{
  "num_hidden_layers": 8,
  "hidden_size": 448,
  "routed_scale": 1.0,
  "norm_eps": 1e-05,
  "beta1": 0.95,
  "max_steps": 5453
}
Below are experts of layer 3 (counted from 0) of a mixture-of-experts language model. Rows are named router (the router's row for the expert), gate (a neuron's input weights, with its number), up (a neuron's input weights, with its number), down (a neuron's output weights, with its number) and show model dimensions 0-223. Each number is 50 + 15 x the weight over its row's rms, rounded and kept within 0 to 99.
Before each expert's rows: "comes after" lists some tokens at least twice as common just before its tokens as in all text. This comes from a sample of Wikipedia text that the model never trained on. Tokens count by the router's weight.

# expert 64
comes after: " the", " a", " of", " The", "-", " and"
router:41 67 58 27 55 41 67 66 52 50 35 52 41 43 71 60 41 65 79 56 38 68 44 47 20 48 69 43 75 54 68 31 31 49 60 51 41 80 58 36 63 59 40 66 57 51 64 68 65 57 45 35 57 34 72 64 32 66 42 32 42 32 64 54 36 54 53 71 66 77 36 41 28 46 30 51 44 52 50 59 32 29 53 74 49 68 64 34 41 40 46 70 32 31 68 46 73 52 37 75 38 20 58 26 43 60 73 44 74 33 78 87 15 68 43 50 39 30 45 53 36 60 45 51 26 41 53 53 47 48 44 69 52 59 43 53 43 26 82 39 50 49 64 62 47 63 55 55 41 40 56 22 30 60 46 34 55 34 29 30 71 51 42 37 61 71 56 47 21 71 39 65 77 45 48 53 37 58 69 32 60 38 54 49 73 54 73 46 45 53 57 53 85 27 77 30 44 49 51 47 59 51 77 56 51 34 63 40 66 37 80 39 51 49 26 52 74 45 28 79 38 36 59 71
gate0:48 63 35 38 31 56 59 35 50 47 56 43 59 49 75 47 43 66 08 56 50 50 48 48 52 60 71 42 55 73 69 54 54 67 50 41 47 59 67 64 48 68 40 54 35 72 55 57 48 45 40 51 50 30 51 37 31 62 59 29 88 38 44 47 49 68 86 52 53 49 58 60 14 54 41 59 49 55 47 31 49 69 42 64 51 58 64 52 41 56 52 35 34 13 65 61 54 48 74 59 29 40 76 60 38 71 50 48 67 59 24 71 48 49 43 44 68 32 07 64 40 13 57 38 62 51 64 52 67 65 06 26 36 58 71 54 40 47 44 75 31 42 49 58 68 62 71 46 25 55 62 48 33 38 45 15 70 65 39 36 28 70 62 78 37 44 36 41 32 69 73 58 49 17 71 71 50 72 58 68 70 39 60 36 66 78 50 57 39 29 62 43 52 63 82 55 43 46 37 48 58 51 41 49 37 64 58 47 72 30 75 50 58 39 46 52 49 87 52 61 40 52 58 35
up0:38 65 51 76 42 84 61 54 46 30 47 57 67 46 52 65 58 40 51 57 60 64 57 57 62 42 59 28 47 35 58 44 48 46 60 39 60 58 65 54 57 54 85 36 61 43 50 71 53 66 50 49 30 51 29 48 70 39 23 50 52 54 25 39 47 72 40 59 59 55 80 15 48 73 50 69 55 58 47 64 62 43 87 35 52 38 11 35 51 51 43 60 58 73 64 32 54 49 53 51 84 50 41 60 54 27 58 47 32 49 24 42 61 48 39 47 52 43 51 41 59 48 44 22 47 58 51 39 36 47 80 31 35 33 38 75 51 58 55 42 58 39 29 30 61 50 65 32 67 46 40 59 39 83 70 41 14 63 38 33 61 45 50 43 38 72 15 21 71 33 50 49 44 62 83 61 82 63 63 47 37 72 70 77 49 37 39 53 30 63 48 60 57 60 45 58 64 55 50 49 24 63 51 57 66 36 50 26 43 53 67 38 80 48 51 44 51 46 72 72 61 44 37 44
down0:40 46 38 52 42 22 54 52 69 47 36 60 58 69 60 59 46 49 62 62 52 67 59 54 33 44 41 47 47 55 58 55 47 57 37 48 34 62 31 54 48 20 70 59 51 29 49 38 63 53 20 49 43 61 50 63 74 38 60 72 49 35 65 51 40 48 90 45 36 75 39 46 48 59 60 49 69 28 17 50 30 46 57 30 62 62 39 60 72 70 26 62 42 58 55 44 39 52 33 53 52 64 35 39 59 41 59 69 37 48 24 69 69 37 35 62 70 48 41 60 37 73 63 48 60 30 98 79 52 65 29 30 56 47 58 33 48 26 61 17 45 30 46 41 57 52 74 76 51 29 34 48 36 82 48 51 48 40 71 61 54 47 62 50 54 79 34 59 50 43 48 28 53 75 52 46 57 86 81 51 39 55 54 38 75 58 51 34 49 58 40 26 25 66 44 33 60 69 22 52 58 86 48 63 53 18 64 46 49 25 59 49 51 11 45 61 43 39 46 64 51 22 30 40
gate1:44 63 48 50 46 70 76 46 56 45 70 59 55 30 48 62 58 59 36 51 40 52 56 79 60 56 86 58 34 43 31 44 45 46 44 56 29 34 61 69 34 68 63 39 56 58 28 25 48 44 40 38 52 51 61 55 58 37 57 83 58 62 49 37 37 42 26 37 35 37 29 61 59 40 46 47 38 74 42 73 65 67 89 60 43 62 58 34 84 62 47 52 57 30 63 11 56 52 78 49 53 39 46 31 35 28 47 85 69 59 67 73 42 44 68 30 34 62 66 22 79 55 27 55 37 39 50 63 57 47 42 89 46 45 70 57 71 62 49 19 64 63 76 63 69 32 52 53 37 24 47 48 69 64 59 26 89 45 58 84 44 60 38 70 42 64 48 40 34 41 75 58 66 33 43 36 52 62 38 69 47 60 57 60 67 43 50 68 55 44 57 45 45 62 39 56 18 27 17 53 70 57 70 48 49 74 56 36 62 55 54 64 12 49 53 54 52 38 18 72 30 54 40 55
up1:43 23 32 18 60 51 37 40 40 57 48 38 51 65 24 48 60 29 67 38 48 64 53 35 37 45 76 30 69 49 46 70 48 58 60 38 38 51 18 13 57 50 45 58 34 60 40 47 33 42 52 42 45 64 46 41 66 64 45 48 58 38 40 54 86 38 47 62 32 52 57 47 55 55 46 74 63 62 62 35 70 45 48 67 80 40 32 25 44 65 41 46 74 68 58 56 34 30 81 27 66 62 62 48 69 60 40 46 35 63 77 66 40 60 35 56 50 64 42 45 26 58 41 74 58 55 46 34 35 63 49 52 63 49 70 53 46 66 62 35 46 15 67 52 37 69 42 49 36 34 46 48 53 51 61 72 77 68 63 59 67 11 59 53 04 41 58 41 29 59 47 24 37 31 58 51 83 36 72 45 50 81 54 42 57 61 64 47 61 72 67 40 41 33 54 34 55 60 49 58 39 42 48 39 60 54 44 33 50 55 70 34 30 54 38 51 40 43 49 35 56 41 74 56
down1:44 53 38 64 39 46 59 37 52 55 57 44 45 65 60 38 45 58 50 23 55 76 58 16 38 31 67 55 27 38 61 49 42 72 64 59 50 35 69 37 33 43 18 62 56 92 41 69 44 37 74 39 44 52 46 36 51 35 32 48 50 32 62 35 28 68 27 79 50 67 68 46 49 65 58 38 60 29 56 70 77 46 48 50 51 56 46 51 47 74 68 52 08 65 34 55 53 42 47 42 68 61 49 64 38 20 42 36 53 44 28 55 64 49 56 41 28 53 44 29 39 45 49 47 33 75 18 57 33 55 71 51 54 57 82 56 54 65 59 35 46 35 53 47 80 42 53 22 59 48 47 44 55 31 62 65 51 65 51 44 45 72 57 42 52 61 34 65 48 43 64 41 13 57 52 41 41 51 52 65 41 51 36 38 50 28 45 47 28 55 50 27 52 76 38 62 37 40 66 47 65 32 42 50 57 34 34 37 16 12 43 31 27 46 54 47 63 81 49 56 66 62 44 65